Experts of a small language model: 104M parameters, 2 picks a token.
Below are experts of layer 5 (counted from 0) of a mixture-of-experts language model. Rows are named router (the router's row for the expert), gate (a neuron's input weights, with its number), up (a neuron's input weights, with its number) and show model dimensions 256-319. Each number is 500 + 40 x the weight over its row's rms, rounded and kept within 0 to 999. Numbers have three digits each.
After each expert's rows: "comes after" lists some tokens at least twice as common just before its tokens as in all text. This comes from a sample of Wikipedia text that the model never trained on. Tokens count by the router's weight.

# expert 47
router:600547495479505512522496458527475495532458526511510477553554514542476502466551474555505583467567489454519503553462469458530506434516439439473498473520524553546479580573569539420538499505483505
gate0:437473482547492471460560546511528468513523501536485450499459529472492590465468558504434507475454566530446510455562595491504449442439530496545488535449530533494517494498483470534541475465542579
up0:504508535513542480464513551509533509476467525489528454468522515449535534455455510529520438459524585550479447407482569490511487478525551489548462534474472505486486430436526516543485471445593543
gate1:442470530566502499417505515483519545518496504565495447455479500531504548465447513485441537544414588560496540451545531545508383459470530503516531567451557546454514523478456478542457457420477554
up1:563496497551491553523485527435466514469488450461535517450537415491562508524474509482499533509434486548523522484478508458554523503533563543496497458447484534447410501443513555521504487552528456
gate2:458453479557527468494517539497502494514528568543505473465513531522468506438437546495455495499471573549460512463508541527514407468444531492550503575446486544473513513505487480531498501471457546
up2:537427556537471497556470628515506429581556479511476519514481518504497505541367504496486510485522509477496477521508580556564459558387485511489564477521487479511476510459459457553502492488537503
gate3:429463498596500473463501523503504489535497525494509474495454489517540522464465548497468576521502559529485527481487533507518422448449560485563506601420534546490463457453495485566504520465485553
up3:541473536586475514494496524533475431503509467515539539489577451466514513498489507525519570571493520497472476515454443521565517505517490507497489524432522560485487460435509493484512550540475468
gate4:431516483556536497438517456446537468473486505529522505552528468537502519482489476434501528485482492525533510437494478508496522396492455581549507482403598485494511432507504457496553431507544493
up4:493465568561472495518521530469514498558508529499532411491513467427535443420513514496499562534448531461443479587426520534513465490508493512566438463514490501541486538474538500490565531468474568
gate5:512480495571497420418571494538474501496517543577519421495530473453466531492473560474453505487423555516452554457502475485564452447412510484495535536491507533496539503421516518515534461465486521
up5:497556481451485493522545475464445466417448419485426473548521540526504533515445503449499490476478485522488508446439529504421473476530513536493473502412478435420504410461513530540479496464470522
gate6:473457493568509464560579529521516484553506569541509461516524493502511596476492557478443453547459525487483516449467534580507424447430544500562534571470478517437465526466476437572494458464544560
up6:563521523509489495544414485523487475572537447454518467508495454486544546511517465537498446506580484479531427536426514537544485460504514464517476477543520509601447516443586530518603517531460488
comes after: ",", " such", ")", " well", " known", " served"

# expert 40
router:499480479529540423486509487477541471559536589506543492521540513472512518424411546522466519488511533487430512491476527404524492517446498449559553539474540522433512475541497437493566478489513554
gate0:493535554565497529464496480473450492475461449491475535537493495499467573402496452482477465503536615422482451435494507499538494419508545478546555538526487490537543487516495385509508554557427511
up0:439507566487431458444440499476610498459510527516446449529473577476556542444527447475496507544459539495479543438569503482493593563482514531442622424519510463504510471521545558529487525524460514
gate1:487511473439553551469500495554472484538482541498480471464514441501546498528540601491450495488509518490430451510515514528461511498453439466541458504447483555503541485453477448484528516484543554
up1:494522522522503493414502502475576516501444461531557522499526441530593535488490503522537505473480524492470515495453523552442490436470540507549452438429492522519473511482442486565530518430510474
gate2:486476524417530571486549527480531541513469496477548527527494546524420401529454537550491520504420532477496456433497552466505501569469462498480499514553471470459479525558443509527402468443536490
up2:497523534442566530482477555506511499501512530491497527489500506476488477519522450429516540490506481521465531456507490507512536521475466550512503492499520550475491448496553446573472503526536490
gate3:503522522606566484421499529565430535517490541478430492535491456488517503485446509616533467533514411510534493483449470520513481488515522513529512533558539542454363530455462567474486617480472504
up3:484555472516530476444535455588500459485540503501589457543571413485488479516479554486514486503553495492451469413571489483534486507473520523520442471539473479565515545506523580475526538472512493
gate4:410479481472497463466533490577484470515452504510507500490565481471505492472442531484501571561508502547429500451443565489488517503491498519496500494577567466541466522518507476447506468481541483
up4:443546483458470520503518460536500461466516474501497511584516515461506433522452532500566517489532479459487508473454482508563538540553540446455455480505556506504457504538436409462427492544457474
gate5:485436463567493451474522439541520493520468478505494523535477509513530552500484509512440490520473530390532558492495546525414453550479493409497459513507514573439520476490432589496471535524535497
up5:508503483538450508511450479546545525490435447513538496513461464447530528458481447542547470482576492482572571504536475504497546517494452523509538517491466518441419459545497493496540561629515449
gate6:518525477472484516419564527519447553493512557475488410487528495471523556502534557474419456516433550539457493445489561511466442463487458467540525498483452535533545507437519567524503511423534537
up6:557471534460506554503524495546467485517523515504543515479550509535484504478536478492508503467507455462528450516458548554434393489487572516461515523558442519576532539422536509510526541467502491
comes after: " ", " (", "–", "==", "th", "==="

# expert 38
router:463452456510534472468471494477530498489475484517514471506518515525447472506470485549496456469555501484515484555418534612483463460483419530610438507449506431557547460457410478597525474531455416
gate0:537514543466503469510577486544483545531531535482498465534540506525521570516586504508478505413539562513475514459497565477489412518429476474596564514504541524421511500463515513484527405425498501
up0:491521481510413532470509476470499423511538487537487521430541457508471456511443499471489540535453419489459540427476480486455514482491520558473469512477445500527400477495525526538573488546552548
gate1:445428533542498480448476469522498532524445516507540474523502539419451502453457455456437451490469541458477535436539541481486476460514537448529432500464521443536586459509487573489537468437510525
up1:490478460489558489526509558554556544482483551487544503473450509473549542539481501510527524505591520511487521527444461472518464501537495486515568498455521441476487555565443565486514457475518570
gate2:479481444590502494499454494504489530527495544506548486541487421472529519438504519482501427509470533524522526424575499512467501456463456472482520531511525545492455439551497557598533441486501503
up2:448498466486484493498466540531410495481478522474533465457509468507602493531543457468479599468523513521518486538555493523502580546500452459483482501448518507532485461454481514490529444488554470
gate3:497448594496463548538509515576543573486524509447482527523457488460604568465545509430534436537455439483493564507504555500476442578515489455462525556459531482446491481530446486530523469470586498
up3:489573496516528486499488494499432473502559521512523524455491445424481505457563505504520435528477554449539491458499564534555491507464482542499436533495522525485463458539541535449548523483461495
gate4:406596522491473476564471502513494519515499487516432541509466456477493462476482499481582493518516520524486477454532480576424520515517480479527435468445530540501457448546543521476563495563496485
up4:444531520460446466459524553492549489556491497464491491459503464466562468462537533469522471445520473481475543466599444501580537495524546486511513453490547462513534398539551488500548471566450430
gate5:509461478452516465468524568497502489430456496496510492470454502509500514439434509501458499485461497473505503504470487560423460486530537381399539502414467555507477423527532531526535523510511523
up5:517503523463498461512512549475518492570414464509512510467503460452580584542502489534461471526545587501413532590402535543543512497451505559456431471475505517528520447493512474521483567611462457
gate6:584476523526462555490513532488549504529579528514478549507474463439481512474559508541426508492463447557506503423438513458464480484450590532543513496547515522504435518427447509494461484462556531
up6:574506529420473526535506468463464397507491479501492540516534426516511536450465471497532575403559534464518503522407441576541478449445472576500476495494499428541490489485490533541506448575488491
comes after: "-", " ", " |", "|", ":", "°"

# expert 3
router:459448511540446452481484570462492427524543493524461490522531474474543624512565549471446510435533556498544519502480499520512539436500505496507471556474492518547512485456523504509533462519519545
gate0:567609463477510544505539473515549486524553491556579505489509533546477472507495478553449513480473472524527416510559530492491464387449557471493483486551468458439457536513495456474514491463552530
up0:464577569578505493521446566464443446515477491516555543548439516561578470550491494521501484453462517527453481520511473542615482468485526475443577421513506525571556491558473476474448487467513455
gate1:467529527490532498440490525481481445562514540490489543429556425494521562525521501462527512453530496478494556541466474473520503503494471445510515503458510533511511465590485488460494417484482489
up1:524463498460513483482523441612474586461497529479483463535460430504476471437524518579474475524523482529570467516476520548469507549486533531503479505535426429431467451449485574497533540540519501
gate2:494530537539438444512561549430492540437530458490552511480587481485581486515517511487481486494586572557452483453483470500524464490498517503503551528526588511533568508542505435566525424421458505
up2:526447486515514518501475506528511495500502448514458495440542516575529572515545542440469455494479455453459540497484496543535583500575490408492426540479467474492469468507551489429496524531513497
gate3:471523458492524517492542467504514567520449537503479516428529461515452485436479536512448465524443485558427533447555519490450467512511452495554534581512450531503486534453558482550473460475493569
up3:555519578500509566410436505556407510457488465437521506489564507523527546513481488510530475465522559517547527470473502503512493515487467452534512423436582504484528451556526513559487468505547493
gate4:511529467562520482470587488516482530565546532514489509500484558452499542440425510489403502562496454528452530471438547468506528490450578595535442498541538523546520453478553485561491517490526545
up4:469548496497505455478486461540414535513406509517506468416538435437432456529430500496510503566526496510570494529510463482396505465488487461518445511440501541461481533444474581553517545397518492
gate5:433466486501622485485478516518520430490469545494484456454568567557496445559485555490464544478521502497496456537513523460559470489451466516567503550468525564498568538470455471510519524450532516
up5:490465477568447455562515451527533561545539528519513453443522415474431526493532513539465510564471543428432511549468460521484514605474525447541456515504466467439456479432520436479493503456494539
gate6:410422510540516505456515488535534507495463523482540441473601536435494545452463458533482513492534444548497441496467495470532511529462474443523512575460501491484477483488530560452504499530539593
up6:504509541553562529463451477584473513537425463477440486463478487473523530429513424429462441472552494470592486578555467529548513478512512415518483483440522462525474421541502494469519452454505457
comes after: " ", "–", ".", " (", " New", "/"

# expert 27
router:503515563511610513490524544463521446461464505504491525472459569502493453503476465507510501458479442458488511509446500468503529534479473464511543457505508538513530531643430527499492473471513542
gate0:488478496532482442544537513531476568485533582556521389483519483468474556480486613507441466524490550557466464462522531451446444455493546457553521543506502497424500554486536511524519515478512557
up0:430431520451541447401484494479500478443464588478497472500525523553591498547551539460444525524421453481465467491515494479433517461540522576575469498423479469490569447483432484558496474510513514
gate1:525416535495493547506532548538534544501416450487532421520590497463522458434498468453506459471508476542452418523499565519528475454432527536500492496513440520529489491509513406546535490452558556
up1:432496486560539421450483435512526532557551545545474485503481515522424547494507516503461515523530512493497550492469538447419424455541552492547539559411479442432454443506415534527543499490453556
gate2:510537514469563464531483510477456497471484508527441446492521559539584461476546507531513478469477506621491499463521461509481514503437500567492461558548481535529567467505549488600503513463488462
up2:499531544468555579512474404537497442548488471486470494425517498451537472552485512579487423429480471463555570512449458491535494496433467525446504466531447569533511461543466454454415487473512479
gate3:492555510512527536444464492570546540490490406514497476423530457490433561462518512492463506514513528473496514508462589454492514555473536514467572547524408473501539541456455492472466500469467483
up3:521551483588477494476439515530507501509481500474488471504499492493464498459508494546444475475526475483539440492541502448522488506546436438474565498447416511579491500546459472489552371464481447
gate4:469534461509540478474557530511502483494520521520555504523480481516501561440463499524476451543509523612497537445458455470487499479503570510460533560456506456417485441479475559453507507382462519
up4:527457486518449439561537471541539507542450526462469457519568459496495480525488516518548521469468512468428485568505521534506477403482503508541470505491499489491474531492507467447572547565442535
gate5:449467532576465468516495481504509483522479557541541493469590526543507584494521496471519461501492528550514544556507511479546463421421507473521506546481491490475437512493486466536524493465461469
up5:520626519454419525516592482516573536559567483474501509512542459514427477540482517481521456508474502501522401507455538519419481460507481496469434475521449453490431579448492460449477501534485515
gate6:460458458494500414509529495515469518506551547493559522513531516453488551502495483481502500508444558533517518443552521475500490475517478492542436512490471487502410482494537472467534454504556513
up6:512517490552466540494521488497498518521428486421498476460550482452486594518531441491486530483471520527476510524491485485522509499493511558527502500532505521475461533508490466550498505532445520
comes after: "201", "200", "202", "199", "198", "–"

# expert 17
router:508496461527534462480481465521487531593480541529463434448520437485485514513531543514436469516434526443480478488554532429488482397508505451560510521425503485529544486522583462523532536455483586
gate0:539529484514473481442547473526461487540473568545556493504536538517508535505427591544488570518478571496463459488472493492546397487490482518524494501492503531519488546466476482509449452514527565
up0:580448507466501554501503560486533456370518453459494457435511458548521495505491481587495498488516483540450546424473546469604506507508532541473523503531509549463420512465530590466489454437564515
gate1:453488507542530450484479502562496541485438510548584436466549564461443559476501502510474501567515519555484492445504587510475514455479511563532519512535529459484490460548520506491551466453474545
up1:541522433485573504512465484515509492539532421516451508492532438556491504545526443454481484453503523450493528450486452484542537550489508418488526487475450539540512486533516520430494402611443468
gate2:576496464576518502490502498515494521497492464526480430526563471548533569556497468484514507561523582464561479506517491535490505446510485522503545468531516441574524513473546495520553527615488461
up2:536472503504506488534518443505523529495519462489509461505498443602524479523554471467493605496441415458519525555498481453555538515531555500501492462566445455529441571556509441520560443594420411
gate3:542493493551415500488460478553423460452521540483479476593471490534516521546508472417495428434505505441532501473488554427476574536539505539458507539538497512531533501497533449537521542503494488
up3:506396544508466502532503495490495467497542511544565460475518526476550584486404461523489510481483459519409520504428479538545453497422500501501457517553484496478532475464495482464473454517524495
gate4:526425471473503460508448492506503456560462489467494496434519468471507563436507557459531479526453526462471497482487542438423496521476471624527492472417516439539533510508550478521486517500442541
up4:552501523551483468530438488469553484526482503477499562481429482568506517492485539514465426573491439518465477571490507472540560529526537520477492486432527486567548575506484512515488518480482540
gate5:484476459499515514515482484456515429470507509457521571559488396446522493528441516466481484520471504500490609494468447486476478483393462494472487553527534485535528446461533536527538432498448521
up5:512514427435522506545493509527503481496501469488486549449496439551516463485528467464493520536506490528532559432497500419533517568503566531515538507556507522497491541542501572574570499509499473
gate6:524546402489521516502494446547485437532482544489520520458447528515547533604545500528474467410499517568509491528484452607476480501487525469461501487506537560475508520528402489480535521553559472
up6:512416549514490447490468498473538553533504492563512452528512456550517489504499481472497462513499529457438501582423514444515474471476561480526488530475430534539511567469449464496487570467522528
comes after: " ", "–", "′", "°", "/", " −"